config.toml
n_layer = 13
d_model = 384
n_experts = 32
experts_per_token = 2
d_expert = 128
d_shared_expert = 0
activation = "swiglu"
moe_layers = [1, 2, 3, 4, 5, 6, 7, 8, 9, 10, 11, 12]
router_score = "softmax"
normalize_top_k = true
routed_scale = 1.41
balance_loss = 0.00477
balance_bias = false
router_cosine_scale = 14.0
init_std_router = 0.0264
lr_router = 0.0011
vocab_size = 32000
norm = "rmsnorm"
norm_eps = 1e-05
tie_embeddings = "early"
optimizer = "adamw"
lr = 0.0012
beta1 = 0.95
beta2 = 0.95
batch_tokens = [32768, 65536, 131072]
seq_len = 768
train_tokens = 368200000
steps = 5698
dataset = "wikipedia_en"
Below are experts of layer 4 (counted from 0) of a mixture-of-experts language model. Rows are named gate (a neuron's input weights, with its number), up (a neuron's input weights, with its number) and show model dimensions 0-47. Each number is 50 + 15 x the weight over its row's rms, rounded and kept within 0 to 99.
Before each expert's rows: "gets" lists some tokens that make up at least twice as much of what it gets as of all text. This comes from a sample of Wikipedia text that the model never trained on. Tokens count by the router's weight.

# expert 17
gets: " of", " by", ".", " all", "N", " other"
gate0:48 44 41 56 52 48 42 44 45 37 46 44 80 33 33 69 34 61 47 77 59 50 11 28 17 46 51 29 31 47 36 39 78 29 48 38 57 67 46 35 20 51 45 25 51 18 61 76
up0:21 54 48 25 47 60 47 34 39 60 53 48 34 49 70 63 66 65 61 17 51 63 67 27 41 45 36 53 44 74 71 53 19 39 56 41 55 31 37 54 73 26 55 56 43 39 72 30
gate1:47 42 51 63 50 67 33 60 25 71 39 71 30 54 52 59 56 31 31 50 36 50 46 71 52 72 40 25 34 64 47 63 37 05 61 44 42 53 58 49 44 44 68 63 45 48 70 62
up1:02 56 57 52 52 47 53 59 62 53 43 45 51 61 46 93 26 48 40 31 58 38 40 49 61 67 36 58 51 40 30 83 40 47 46 51 53 32 57 52 63 35 49 48 61 49 41 43
gate2:70 22 66 49 71 33 40 45 60 41 43 44 56 49 40 51 52 40 31 84 20 51 65 28 69 51 37 07 37 31 69 51 40 49 52 65 08 52 56 45 14 58 48 17 30 49 54 34
up2:90 20 59 20 52 42 41 37 37 54 47 63 56 52 59 76 20 32 13 95 38 67 64 42 48 71 23 34 47 45 55 42 60 38 68 35 39 61 72 18 36 58 72 45 29 45 47 50
gate3:35 21 17 52 60 63 21 26 45 64 47 53 64 34 42 79 24 56 53 60 47 52 41 26 41 61 75 45 52 61 71 63 50 21 39 66 51 44 28 54 22 55 78 66 37 50 74 70
up3:53 77 78 30 36 46 82 66 51 30 40 55 44 58 45 28 78 34 39 43 57 49 52 72 62 36 29 49 34 39 15 41 37 68 64 38 50 50 68 66 67 51 18 40 74 40 31 42
gate4:40 69 42 03 83 50 15 51 37 70 34 80 45 61 61 18 39 58 57 61 40 47 44 43 40 52 70 44 38 34 44 61 68 52 16 57 17 35 55 53 47 61 55 41 45 46 28 26
up4:38 58 60 12 57 57 42 38 62 19 28 57 55 73 29 45 55 38 19 59 39 60 32 25 36 52 55 49 55 52 56 57 65 67 45 76 34 53 48 44 43 62 22 65 64 33 66 35
gate5:62 42 28 48 69 37 54 42 34 59 38 69 57 73 50 52 42 71 53 48 50 57 43 50 34 44 50 41 33 38 59 42 93 47 36 68 36 39 36 58 46 45 66 47 29 56 45 55
up5:43 31 48 65 72 69 53 59 33 52 42 55 33 67 53 52 57 47 60 37 21 53 59 26 63 68 31 65 62 38 24 21 55 47 54 31 53 55 35 45 48 27 68 46 58 54 71 57
gate6:44 38 55 67 35 55 50 51 37 40 50 64 50 59 34 81 31 51 39 80 64 64 40 49 45 44 85 49 27 44 49 52 47 50 48 51 76 57 51 56 37 29 41 48 17 64 51 64
up6:47 52 53 61 34 40 29 34 58 45 64 39 50 53 52 79 40 46 46 22 71 43 56 54 66 55 50 48 60 53 48 55 50 53 74 71 61 74 55 24 40 44 42 45 36 46 43 31
gate7:80 25 53 47 28 66 65 56 29 57 38 31 46 58 49 39 55 48 52 47 48 70 72 61 58 61 52 55 48 56 23 09 52 54 55 35 56 42 53 52 35 57 37 34 50 56 68 73
up7:12 65 54 54 61 46 60 52 68 29 36 70 48 52 79 65 22 36 55 56 58 42 41 52 42 39 37 27 59 67 57 63 53 16 57 54 41 28 22 29 67 53 37 48 34 42 42 56
gate8:42 58 30 35 60 43 42 42 63 56 16 48 43 37 42 43 36 47 76 56 23 38 60 38 59 52 79 67 31 27 40 48 75 62 62 62 65 82 27 52 51 44 56 49 36 52 34 54
up8:14 29 59 55 51 48 48 27 55 63 57 54 45 50 44 60 78 61 45 23 74 66 54 45 38 38 32 37 49 62 56 47 29 19 40 42 38 33 66 42 36 48 61 52 49 44 71 52
gate9:64 29 71 29 45 55 42 28 64 47 28 64 58 63 64 60 53 72 21 64 26 50 43 55 00 45 51 40 45 45 44 51 29 28 92 36 72 71 70 67 48 41 48 45 62 40 45 29
up9:55 61 23 54 62 46 53 28 65 53 42 41 67 44 60 39 12 47 61 42 57 50 49 62 40 50 25 48 70 63 38 52 05 27 62 29 41 29 51 55 30 46 69 47 62 51 64 67
gate10:69 85 31 52 57 48 77 72 45 82 67 42 85 43 30 34 50 42 63 53 52 46 40 56 33 51 71 51 25 59 41 47 75 52 84 74 56 71 47 45 51 53 60 61 37 64 35 68
up10:42 71 61 70 45 54 56 64 57 37 55 60 46 56 38 54 36 66 21 50 62 49 60 52 54 61 51 49 46 72 51 62 45 25 67 46 79 54 46 46 47 61 60 39 68 47 70 65
gate11:45 58 44 40 42 58 01 21 72 55 58 51 21 31 69 46 40 43 38 54 33 50 44 10 35 66 51 38 43 34 30 49 37 38 54 63 55 50 33 60 43 33 31 14 63 57 75 53
up11:17 72 10 57 48 35 52 31 51 59 57 55 31 62 71 80 46 71 68 71 55 39 41 37 36 70 48 49 57 31 56 51 58 38 44 44 07 51 44 42 73 66 50 54 58 17 75 61
gate12:50 49 59 29 60 64 75 53 30 55 47 63 44 53 44 60 37 56 42 58 50 85 45 42 45 26 65 18 49 90 45 63 70 32 72 49 48 73 46 64 26 45 53 52 18 47 44 43
up12:46 25 65 49 30 53 40 73 69 36 28 44 69 54 64 80 36 50 42 51 41 36 59 42 64 48 72 62 33 37 63 33 59 79 42 57 70 69 59 75 67 58 70 50 57 34 51 55
gate13:71 29 38 19 45 52 38 52 29 31 46 75 40 40 67 68 57 50 40 71 54 51 51 41 35 50 65 57 26 23 54 35 57 38 54 43 70 59 39 69 30 65 69 66 41 75 65 79
up13:52 41 41 32 60 47 21 58 44 63 39 87 53 47 72 60 50 59 44 85 50 60 22 61 40 44 73 31 00 04 42 34 49 31 63 42 57 60 50 56 27 55 66 56 29 44 43 39
gate14:22 26 47 43 41 31 73 57 47 30 46 63 77 38 42 39 25 48 58 45 40 48 64 40 52 41 72 43 44 33 45 92 25 33 45 48 52 24 60 56 55 56 80 36 25 59 52 73
up14:16 47 52 49 46 44 69 26 53 32 51 57 70 53 39 55 43 58 56 23 49 39 43 60 47 25 51 61 60 36 49 74 15 45 38 45 34 37 42 45 64 36 82 48 39 57 61 67
gate15:52 54 73 23 37 39 45 59 62 41 81 67 29 50 30 55 45 37 38 58 26 38 61 56 60 67 24 38 30 52 42 50 61 37 63 56 67 63 29 51 46 80 48 26 72 58 56 31
up15:47 58 44 52 50 64 38 52 52 56 43 40 56 68 52 51 70 48 52 33 47 37 39 29 49 61 57 33 79 60 63 39 22 49 39 50 49 53 74 44 40 60 49 59 41 62 84 34
gate16:51 54 40 46 42 58 81 46 54 38 43 56 64 56 42 63 48 46 22 52 71 70 51 37 52 46 30 47 03 60 65 50 85 30 57 43 38 27 42 46 55 46 33 47 41 51 65 38
up16:36 51 74 27 33 44 71 43 39 28 70 56 28 66 62 49 34 48 13 64 90 78 50 66 25 14 07 34 38 57 60 62 68 35 54 58 69 47 43 60 51 57 36 47 42 50 44 38
gate17:67 28 70 20 53 63 76 46 31 75 26 63 68 30 43 57 21 29 60 66 45 31 57 23 49 69 62 63 29 28 40 44 44 62 63 55 46 54 49 30 14 43 46 51 62 51 51 58
up17:53 48 11 52 47 45 45 81 48 33 30 75 35 42 72 53 61 59 46 39 35 56 33 60 39 51 48 60 44 18 37 55 62 55 46 37 56 48 59 52 66 63 58 34 66 39 63 66
gate18:53 33 35 46 45 45 44 32 31 72 44 58 44 55 75 72 39 69 80 54 55 67 72 44 46 45 52 42 66 51 47 31 55 39 43 33 53 49 54 44 47 72 72 55 31 60 53 62
up18:16 59 40 40 75 73 39 10 48 46 52 35 36 43 42 45 54 32 44 15 53 53 42 41 47 68 35 34 73 53 58 60 32 51 56 34 12 59 44 52 19 53 29 80 26 43 56 56
gate19:60 53 47 50 62 46 65 40 66 57 24 41 62 49 55 55 70 35 51 56 53 50 66 43 46 31 59 40 18 32 57 36 52 45 70 44 41 39 43 55 35 58 66 66 33 51 56 41
up19:40 54 69 53 63 55 54 66 51 69 81 39 56 53 49 60 33 36 62 59 78 86 50 69 79 29 43 49 51 64 68 69 65 39 62 39 61 43 24 33 35 42 51 59 43 50 52 66
gate20:56 40 47 39 20 68 60 59 42 66 34 47 47 39 66 40 22 33 38 54 43 57 56 55 33 54 45 47 39 59 47 35 46 54 64 46 85 39 34 56 60 46 70 25 67 46 45 31
up20:45 36 82 61 59 58 49 29 66 53 54 30 47 59 26 53 34 28 23 54 46 45 58 49 52 59 17 45 47 57 59 27 59 52 87 48 55 59 50 52 76 44 51 40 43 29 64 53
gate21:73 23 56 40 44 53 34 81 48 59 45 48 00 35 44 40 66 53 43 37 59 54 49 47 44 62 65 75 56 26 39 41 63 38 60 45 68 53 71 65 69 52 52 69 32 45 62 37
up21:81 53 76 59 43 62 59 68 39 48 64 40 39 58 00 51 65 78 40 19 78 54 56 56 66 74 62 54 32 59 42 69 42 60 65 40 57 75 47 50 52 79 30 48 44 23 65 57

# expert 28
gets: "-", " of", " as", " after", " when", " under"
gate0:75 59 60 51 18 35 27 35 53 61 51 72 78 61 19 70 66 62 42 59 65 35 45 21 44 62 56 37 00 50 63 59 70 42 61 34 56 52 36 41 57 63 65 47 43 54 47 52
up0:65 37 58 43 46 36 61 76 46 38 37 43 41 34 55 53 57 54 59 29 55 83 74 54 61 15 62 50 89 58 35 37 50 49 27 66 70 45 44 62 53 32 49 56 66 56 56 67
gate1:50 59 70 67 38 48 59 53 37 40 62 51 34 75 45 54 64 66 52 40 63 57 52 67 51 78 60 56 89 49 41 49 55 37 44 50 47 67 64 52 79 33 29 38 54 40 75 33
up1:41 37 35 38 39 40 51 43 56 53 76 39 68 46 75 34 73 39 59 53 33 37 42 55 39 36 64 46 24 70 51 36 46 46 61 51 45 47 31 55 49 58 74 55 52 85 68 69
gate2:24 42 47 35 26 26 68 70 24 50 44 45 75 36 41 82 52 49 27 43 26 48 65 69 42 42 55 58 51 41 69 53 58 68 37 68 37 51 32 52 24 47 47 48 42 63 33 56
up2:94 47 41 56 68 68 66 45 59 58 47 51 25 44 56 19 64 58 51 35 73 60 52 64 54 49 42 55 19 65 21 26 61 24 74 44 46 67 64 38 39 49 21 73 60 37 54 43
gate3:48 52 58 45 51 41 58 60 46 44 65 68 46 71 56 41 28 29 67 43 36 63 63 57 20 37 28 42 35 32 51 54 68 70 55 47 55 59 61 67 65 46 59 24 67 49 39 17
up3:37 00 21 67 53 53 63 48 60 52 42 67 76 47 47 68 87 31 49 57 48 48 84 69 66 66 56 65 50 44 51 46 41 47 61 46 19 19 19 41 33 55 39 58 55 41 48 41
gate4:75 45 60 80 51 49 64 59 49 48 40 58 44 29 82 63 33 48 33 34 41 44 48 67 54 63 75 35 43 76 31 77 67 24 37 33 58 51 62 37 57 63 68 74 46 56 39 46
up4:54 47 51 59 40 52 50 65 28 95 59 72 78 14 48 72 49 49 30 47 43 59 30 67 52 69 66 53 41 66 38 85 65 32 45 52 61 49 43 61 30 74 69 63 50 49 56 49
gate5:15 58 59 48 61 46 43 41 45 70 38 64 47 58 63 53 26 47 22 20 62 53 66 57 55 71 54 42 58 43 43 64 36 70 40 56 39 57 69 18 32 55 69 25 31 44 56 59
up5:44 59 44 49 58 61 19 34 53 50 55 57 55 67 68 37 22 56 46 28 53 42 66 68 61 56 43 46 78 34 41 46 21 81 48 35 46 44 63 18 40 54 65 48 35 37 56 63
gate6:60 80 54 38 25 35 40 65 58 35 57 34 40 30 64 61 69 44 32 55 45 39 67 63 42 19 38 80 55 30 35 45 52 64 45 59 61 28 24 56 45 74 45 76 41 38 58 40
up6:64 34 66 49 73 34 52 52 33 81 48 18 73 50 52 47 48 47 60 42 39 37 51 34 54 64 64 32 20 72 49 33 85 60 72 51 55 74 74 58 43 26 55 40 56 61 57 84
gate7:18 18 19 59 58 46 64 43 34 32 45 63 68 63 45 39 29 43 39 76 52 49 66 39 57 49 48 60 44 71 56 34 53 56 35 34 61 17 55 65 64 66 25 35 49 53 58 52
up7:39 30 30 29 59 70 53 39 54 38 26 52 52 74 53 40 29 62 51 50 68 37 42 47 53 34 58 60 33 54 55 23 50 53 30 48 39 18 75 65 68 57 26 52 60 55 70 11
gate8:79 65 71 30 61 56 66 48 50 25 52 57 37 58 52 72 44 34 43 56 37 40 40 46 47 43 45 52 31 49 38 59 23 55 44 40 49 43 38 41 43 63 41 53 60 62 46 45
up8:62 30 18 47 39 46 40 49 47 65 36 40 34 24 52 41 58 52 90 32 53 69 71 47 37 58 54 57 49 40 57 44 65 57 71 49 53 61 51 70 61 54 36 30 52 09 50 31
gate9:42 85 24 59 50 53 50 48 35 35 22 50 56 33 42 52 00 55 52 37 47 53 49 62 60 80 45 51 74 54 35 52 37 44 54 50 39 96 30 08 58 53 67 47 48 54 60 60
up9:79 28 71 38 68 47 70 68 64 58 75 53 62 49 68 51 89 43 58 58 48 68 27 47 43 43 51 52 20 42 63 51 82 61 36 63 45 17 78 78 46 46 28 41 63 24 29 22
gate10:78 39 66 42 56 45 35 25 66 46 42 50 58 50 20 50 32 33 44 59 47 28 54 65 59 35 59 58 00 41 23 59 25 62 55 36 59 36 35 48 35 82 68 56 58 41 35 61
up10:31 40 69 57 73 59 56 59 44 53 40 54 56 25 57 63 44 61 71 61 61 39 35 66 64 44 56 63 36 60 54 67 55 58 67 41 10 64 49 32 73 45 35 41 35 18 51 38
gate11:52 35 47 49 15 19 55 63 28 33 48 67 37 32 52 70 63 52 37 45 45 26 50 55 56 81 72 60 58 67 48 50 89 41 61 62 63 63 72 60 63 49 34 40 26 41 50 44
up11:42 70 65 45 44 49 68 59 74 81 36 41 63 30 44 60 46 37 49 48 18 37 18 51 43 60 68 56 53 38 62 41 76 67 46 57 52 34 58 60 42 47 44 83 52 61 17 54
gate12:44 63 47 00 58 50 61 47 56 81 46 33 53 49 65 36 57 53 45 41 53 42 34 19 59 68 31 28 44 50 76 71 78 52 26 45 37 38 68 73 55 70 48 56 18 38 41 81
up12:32 54 80 64 50 48 40 39 42 53 33 52 37 37 37 58 56 30 76 39 34 28 45 28 24 53 66 53 18 64 47 36 31 25 78 57 53 44 39 69 52 29 62 24 57 43 80 26
gate13:46 63 32 57 11 35 55 45 59 59 49 59 54 59 77 59 38 25 52 73 43 76 58 52 50 62 41 29 39 40 44 48 56 88 45 53 40 33 49 54 44 02 62 74 75 91 49 60
up13:76 58 33 55 27 47 61 56 45 41 45 57 57 65 62 57 52 31 63 97 55 60 71 39 48 76 46 47 52 31 72 41 46 82 41 48 49 62 38 53 44 11 94 66 70 95 33 76
gate14:73 39 47 32 36 59 94 61 45 47 44 59 45 45 32 52 53 35 15 78 48 55 30 32 56 60 26 66 45 53 67 71 53 42 70 57 22 75 70 59 73 77 63 59 49 39 43 49
up14:63 68 38 69 37 66 50 56 42 61 25 56 43 84 64 31 47 63 48 32 65 54 40 68 36 34 46 26 42 43 40 64 48 85 82 43 53 55 53 34 66 56 65 55 82 39 34 47
gate15:54 45 55 80 67 62 42 60 58 47 49 55 51 84 42 50 82 65 53 41 57 54 65 61 68 47 61 54 59 69 26 88 66 29 65 29 43 45 53 20 35 42 30 82 45 32 57 50
up15:47 54 08 41 60 58 80 46 38 74 05 48 48 34 40 37 47 57 80 70 40 65 69 49 35 55 51 47 46 41 54 33 56 40 46 60 36 39 41 47 50 48 35 63 34 42 46 63
gate16:70 45 35 26 64 35 41 38 10 29 85 18 21 54 65 43 48 65 62 43 35 38 56 64 56 67 71 61 47 56 24 43 47 20 54 64 65 55 31 47 58 56 42 43 36 52 24 14
up16:35 29 39 38 56 75 57 23 41 46 56 28 40 51 89 49 51 46 54 43 58 58 46 41 59 62 60 48 80 50 63 35 39 32 37 51 56 38 64 38 43 62 09 22 64 44 20 46
gate17:35 57 38 70 58 57 25 62 47 50 53 74 67 35 45 43 47 62 55 45 72 49 42 51 83 51 65 40 53 53 50 72 46 50 52 63 57 31 69 63 31 36 60 43 54 65 66 71
up17:50 53 32 56 56 50 49 24 59 52 41 24 25 65 48 43 54 49 66 49 30 28 76 52 40 22 47 50 45 05 49 47 45 44 74 53 64 58 68 07 50 48 32 39 37 47 47 42
gate18:57 59 39 52 38 59 60 44 78 36 19 54 20 64 63 51 41 53 29 47 48 49 71 60 52 55 48 36 64 68 48 30 51 52 35 61 38 35 42 41 13 47 59 60 54 51 53 59
up18:87 54 66 40 41 55 24 54 47 44 66 43 68 53 64 25 70 59 30 70 46 56 63 45 47 57 56 48 41 67 43 34 41 72 41 56 52 38 12 59 61 43 52 55 28 10 44 27
gate19:88 62 56 57 50 58 63 23 58 40 45 90 62 78 50 32 58 27 46 55 47 53 50 60 47 44 26 62 76 52 55 86 53 41 34 54 51 54 54 12 67 36 56 53 70 61 30 61
up19:68 39 45 67 37 56 34 13 46 43 26 73 33 77 47 37 33 73 28 52 67 44 49 40 33 26 47 64 59 54 47 44 37 53 52 50 40 62 36 27 48 64 61 44 67 45 55 55
gate20:64 57 54 39 23 36 33 44 62 44 56 61 74 75 51 49 75 28 34 66 35 49 71 47 37 57 29 71 62 36 55 68 45 74 62 36 25 21 45 53 16 56 81 50 57 57 24 66
up20:66 78 52 53 45 51 57 68 55 42 34 52 42 59 41 63 32 29 66 81 35 31 64 58 62 51 45 29 56 27 55 23 49 62 53 43 36 47 63 41 45 46 15 73 75 72 36 77
gate21:24 79 65 55 27 44 72 57 62 52 45 44 35 49 34 69 62 30 45 83 69 46 51 53 41 44 44 41 68 51 50 40 53 42 61 59 51 89 61 25 51 29 45 65 36 79 53 30
up21:35 77 66 42 47 43 48 41 68 42 69 69 44 49 55 61 59 29 46 76 56 39 33 33 38 36 39 44 47 45 52 31 49 54 60 40 38 76 52 14 54 40 51 57 43 61 42 51

# expert 2
gets: " the", " American", " States", " United", " World", " York"
gate0:53 78 35 62 42 53 32 78 58 83 63 65 37 45 47 50 57 56 70 66 43 66 61 22 58 45 65 62 54 26 47 17 55 51 21 40 52 26 58 56 57 34 67 54 47 54 49 21
up0:31 25 55 43 42 53 56 21 55 37 25 47 64 56 62 59 56 30 35 53 48 60 36 72 29 38 19 25 48 63 71 70 40 63 62 62 32 76 27 63 46 54 38 66 38 16 40 52
gate1:76 34 21 44 52 53 27 46 43 84 29 76 66 66 48 46 58 64 56 47 55 43 59 35 47 70 59 40 27 23 43 45 45 27 53 63 45 70 53 35 47 51 61 39 15 51 80 69
up1:31 33 68 47 22 62 40 59 53 46 52 49 62 20 54 85 50 40 60 38 54 46 68 24 59 44 51 26 17 46 45 54 26 46 31 43 48 49 62 42 37 65 42 36 18 52 55 61
gate2:33 52 29 51 59 45 52 27 40 46 24 71 53 53 26 64 41 45 50 67 62 64 39 41 54 45 38 47 35 37 46 70 45 65 32 56 45 42 63 46 68 55 50 23 48 40 53 37
up2:58 44 55 65 57 43 52 45 56 57 47 74 38 57 52 39 58 55 72 46 35 50 54 23 37 53 77 89 49 47 46 56 57 68 23 64 26 61 50 48 49 50 46 62 73 52 28 47
gate3:58 40 49 27 41 67 53 15 35 57 50 29 36 66 37 77 50 50 46 31 54 80 23 34 46 50 29 27 61 41 50 55 50 48 30 37 51 53 51 51 31 41 22 58 51 51 32 47
up3:51 19 33 53 56 34 30 49 58 39 20 66 54 62 48 43 44 69 73 50 47 34 59 41 53 24 77 39 59 54 57 59 56 37 18 60 45 70 69 43 67 42 27 60 37 60 64 50
gate4:47 51 43 50 46 23 44 76 27 58 64 68 68 57 31 41 46 39 22 62 43 45 60 43 81 23 60 38 39 47 47 34 61 40 34 76 44 30 64 49 36 55 65 52 50 36 44 73
up4:73 65 31 42 48 64 36 47 49 57 46 48 50 47 63 54 22 71 55 38 52 49 44 44 40 64 41 32 49 29 50 67 58 60 53 10 66 70 61 40 59 45 61 71 33 70 48 21
gate5:55 44 63 54 65 25 55 65 50 62 32 37 24 46 47 43 38 49 42 72 63 33 47 27 60 47 63 28 34 59 49 27 54 64 40 53 33 38 24 59 44 64 36 40 46 40 55 49
up5:57 40 29 68 65 55 29 75 50 50 45 72 27 36 49 10 57 56 73 28 55 45 48 18 53 41 31 39 45 50 53 31 60 30 09 75 27 44 40 62 46 45 33 67 99 16 56 49
gate6:62 52 51 41 38 56 02 31 44 51 22 45 47 68 79 48 72 39 02 54 49 42 70 75 70 46 32 66 64 25 22 36 26 56 48 47 59 38 21 36 57 52 47 47 78 50 54 57
up6:59 69 69 71 42 54 59 31 52 50 41 64 83 25 35 30 64 61 50 36 19 37 47 60 30 36 54 43 15 74 47 64 62 49 28 67 64 36 68 53 33 48 75 46 64 57 68 61
gate7:74 19 72 52 58 51 57 82 51 27 35 52 69 35 56 54 61 49 57 37 35 26 64 51 60 64 33 16 51 55 64 46 60 61 37 41 52 59 74 43 41 64 44 66 41 37 25 61
up7:23 60 41 52 40 51 37 37 48 39 43 49 57 55 48 56 32 38 50 58 46 54 48 49 54 53 11 67 46 51 50 56 34 50 29 76 36 55 34 43 51 39 77 06 50 66 81 47
gate8:54 59 68 37 51 53 48 36 56 26 42 56 45 30 41 32 49 35 40 32 45 52 55 63 42 53 27 31 57 67 55 70 70 54 51 46 38 49 35 63 46 54 28 52 96 32 43 53
up8:44 41 71 93 70 53 75 68 35 76 35 78 48 70 51 54 64 51 70 59 51 66 62 47 53 65 91 99 27 43 44 50 31 48 29 49 37 45 67 67 34 54 54 43 47 56 47 36
gate9:82 35 56 27 45 69 45 32 36 65 54 38 23 68 57 61 63 43 48 30 54 70 26 34 52 69 29 49 49 59 44 52 37 72 32 34 52 52 36 56 29 21 27 39 52 58 23 39
up9:50 73 63 59 68 49 64 22 37 71 61 31 61 23 41 55 58 68 48 55 28 70 71 67 55 54 27 42 55 24 53 34 46 57 14 44 33 23 48 62 30 45 59 44 53 49 53 47
gate10:70 42 40 42 35 36 42 42 66 28 27 60 66 27 48 45 43 41 35 74 58 11 60 52 56 63 18 52 54 44 59 41 47 55 31 32 20 61 51 42 57 42 45 32 33 53 57 24
up10:46 73 99 33 47 44 42 49 41 61 84 21 30 78 49 51 54 33 30 29 47 78 33 44 32 60 41 40 48 35 35 42 62 69 77 59 70 32 48 50 27 57 38 47 73 41 61 83
gate11:73 28 51 47 45 54 33 50 48 39 19 37 75 70 18 48 72 68 30 35 49 50 62 40 32 48 51 58 42 33 20 24 50 71 41 74 59 40 57 67 51 53 48 39 49 20 61 33
up11:60 65 74 64 40 42 63 79 56 59 59 55 22 55 56 90 40 35 41 74 51 57 35 67 71 45 49 44 36 62 50 55 55 33 45 39 27 45 33 46 46 53 42 33 58 55 25 50
gate12:59 49 43 69 40 52 74 70 42 47 65 51 26 54 55 86 32 64 58 78 47 47 32 55 68 72 66 43 41 41 42 57 56 49 54 63 73 25 42 37 61 43 37 52 40 65 59 46
up12:40 39 34 58 59 43 43 63 61 37 45 54 48 40 65 69 13 67 78 60 48 38 61 44 81 54 59 50 53 66 65 59 47 46 40 44 47 60 57 59 44 31 57 39 41 55 80 43
gate13:79 39 55 25 64 64 25 47 37 71 39 51 70 55 51 72 55 50 63 35 62 67 79 42 52 67 55 42 42 61 70 22 39 51 68 36 53 54 38 53 39 36 58 49 12 67 80 79
up13:59 33 67 69 35 65 62 51 29 29 35 47 55 71 57 47 57 63 27 62 59 62 49 61 94 27 55 47 28 45 53 51 29 46 20 74 49 46 37 40 31 39 28 19 61 31 34 59
gate14:53 68 73 76 51 36 43 58 27 52 48 84 60 69 53 80 60 83 27 45 49 79 52 65 23 46 51 65 42 41 54 63 32 53 76 43 79 49 52 41 49 57 53 61 57 61 42 16
up14:38 45 63 64 28 46 67 54 41 64 62 31 44 68 78 62 33 46 54 53 25 73 75 58 69 54 53 55 35 39 36 61 54 60 60 72 28 52 57 16 48 40 38 29 53 70 70 56
gate15:54 50 63 55 50 58 69 28 28 74 48 37 19 45 67 52 54 81 27 60 64 56 34 56 31 49 41 44 45 67 33 68 34 72 43 41 24 21 36 49 58 79 56 68 52 40 33 65
up15:36 47 54 48 42 44 78 24 52 54 42 49 66 54 36 15 58 03 68 44 79 67 60 62 55 59 52 63 72 53 72 61 42 50 43 51 30 79 28 41 55 28 21 44 77 60 40 39
gate16:33 36 48 77 52 40 89 55 29 47 42 61 55 40 34 33 81 48 55 68 54 39 59 45 44 38 53 30 32 59 36 58 23 55 46 46 62 54 19 37 38 41 09 30 62 66 28 85
up16:25 42 35 59 60 51 48 44 68 40 61 73 30 54 59 35 52 48 85 59 46 59 46 50 08 55 43 58 52 51 53 57 48 83 46 25 57 55 45 51 48 29 26 39 54 50 46 55
gate17:17 47 64 52 47 48 38 45 52 50 52 88 45 65 33 60 70 63 37 48 61 44 72 59 57 52 55 57 49 42 38 49 19 39 73 60 42 53 55 20 50 55 53 35 37 76 27 54
up17:66 66 67 36 50 38 44 68 44 42 41 31 37 50 88 53 25 62 64 74 35 41 12 44 38 45 51 56 61 53 71 30 92 63 30 37 56 48 67 67 57 39 52 60 45 31 76 25
gate18:36 41 56 34 31 63 49 37 44 51 21 48 48 55 45 53 34 35 40 46 41 56 60 49 38 36 31 85 51 45 46 56 29 66 53 64 32 62 58 48 34 62 47 20 59 71 47 41
up18:26 53 57 66 36 55 47 35 65 43 44 64 33 61 41 56 57 43 40 49 40 60 52 25 55 67 49 74 58 65 65 56 41 38 57 52 58 63 55 42 61 32 41 36 64 43 67 63
gate19:65 38 47 45 38 44 47 70 41 25 45 53 53 42 69 27 44 42 61 22 37 50 83 59 31 53 45 54 43 53 35 64 54 57 62 59 57 48 45 55 50 46 55 24 56 41 17 24
up19:39 43 69 55 56 62 20 56 73 61 59 39 42 53 69 35 60 61 57 00 40 45 47 38 24 70 45 72 51 75 49 60 27 48 68 48 59 67 61 42 26 54 33 39 64 27 50 39
gate20:37 46 50 77 46 47 61 37 31 37 63 49 43 55 36 76 19 64 56 45 59 57 46 28 60 72 36 71 46 51 41 42 52 37 45 47 56 34 61 55 28 20 45 47 77 59 69 87
up20:44 45 58 55 27 43 50 59 71 39 20 38 47 52 33 55 48 34 44 36 29 54 70 45 32 59 22 27 58 48 34 56 34 51 37 40 51 42 51 54 57 53 41 48 72 45 50 43
gate21:58 39 51 37 37 39 24 50 29 66 36 29 48 30 37 63 82 58 36 44 53 42 66 41 17 55 41 67 62 31 56 51 52 53 32 42 65 55 65 37 44 88 51 60 27 79 66 67
up21:55 44 57 39 28 48 55 41 62 69 53 49 73 83 69 72 33 43 39 66 47 32 28 40 28 54 49 63 29 41 38 23 72 46 55 52 69 53 68 30 67 50 76 20 69 71 69 33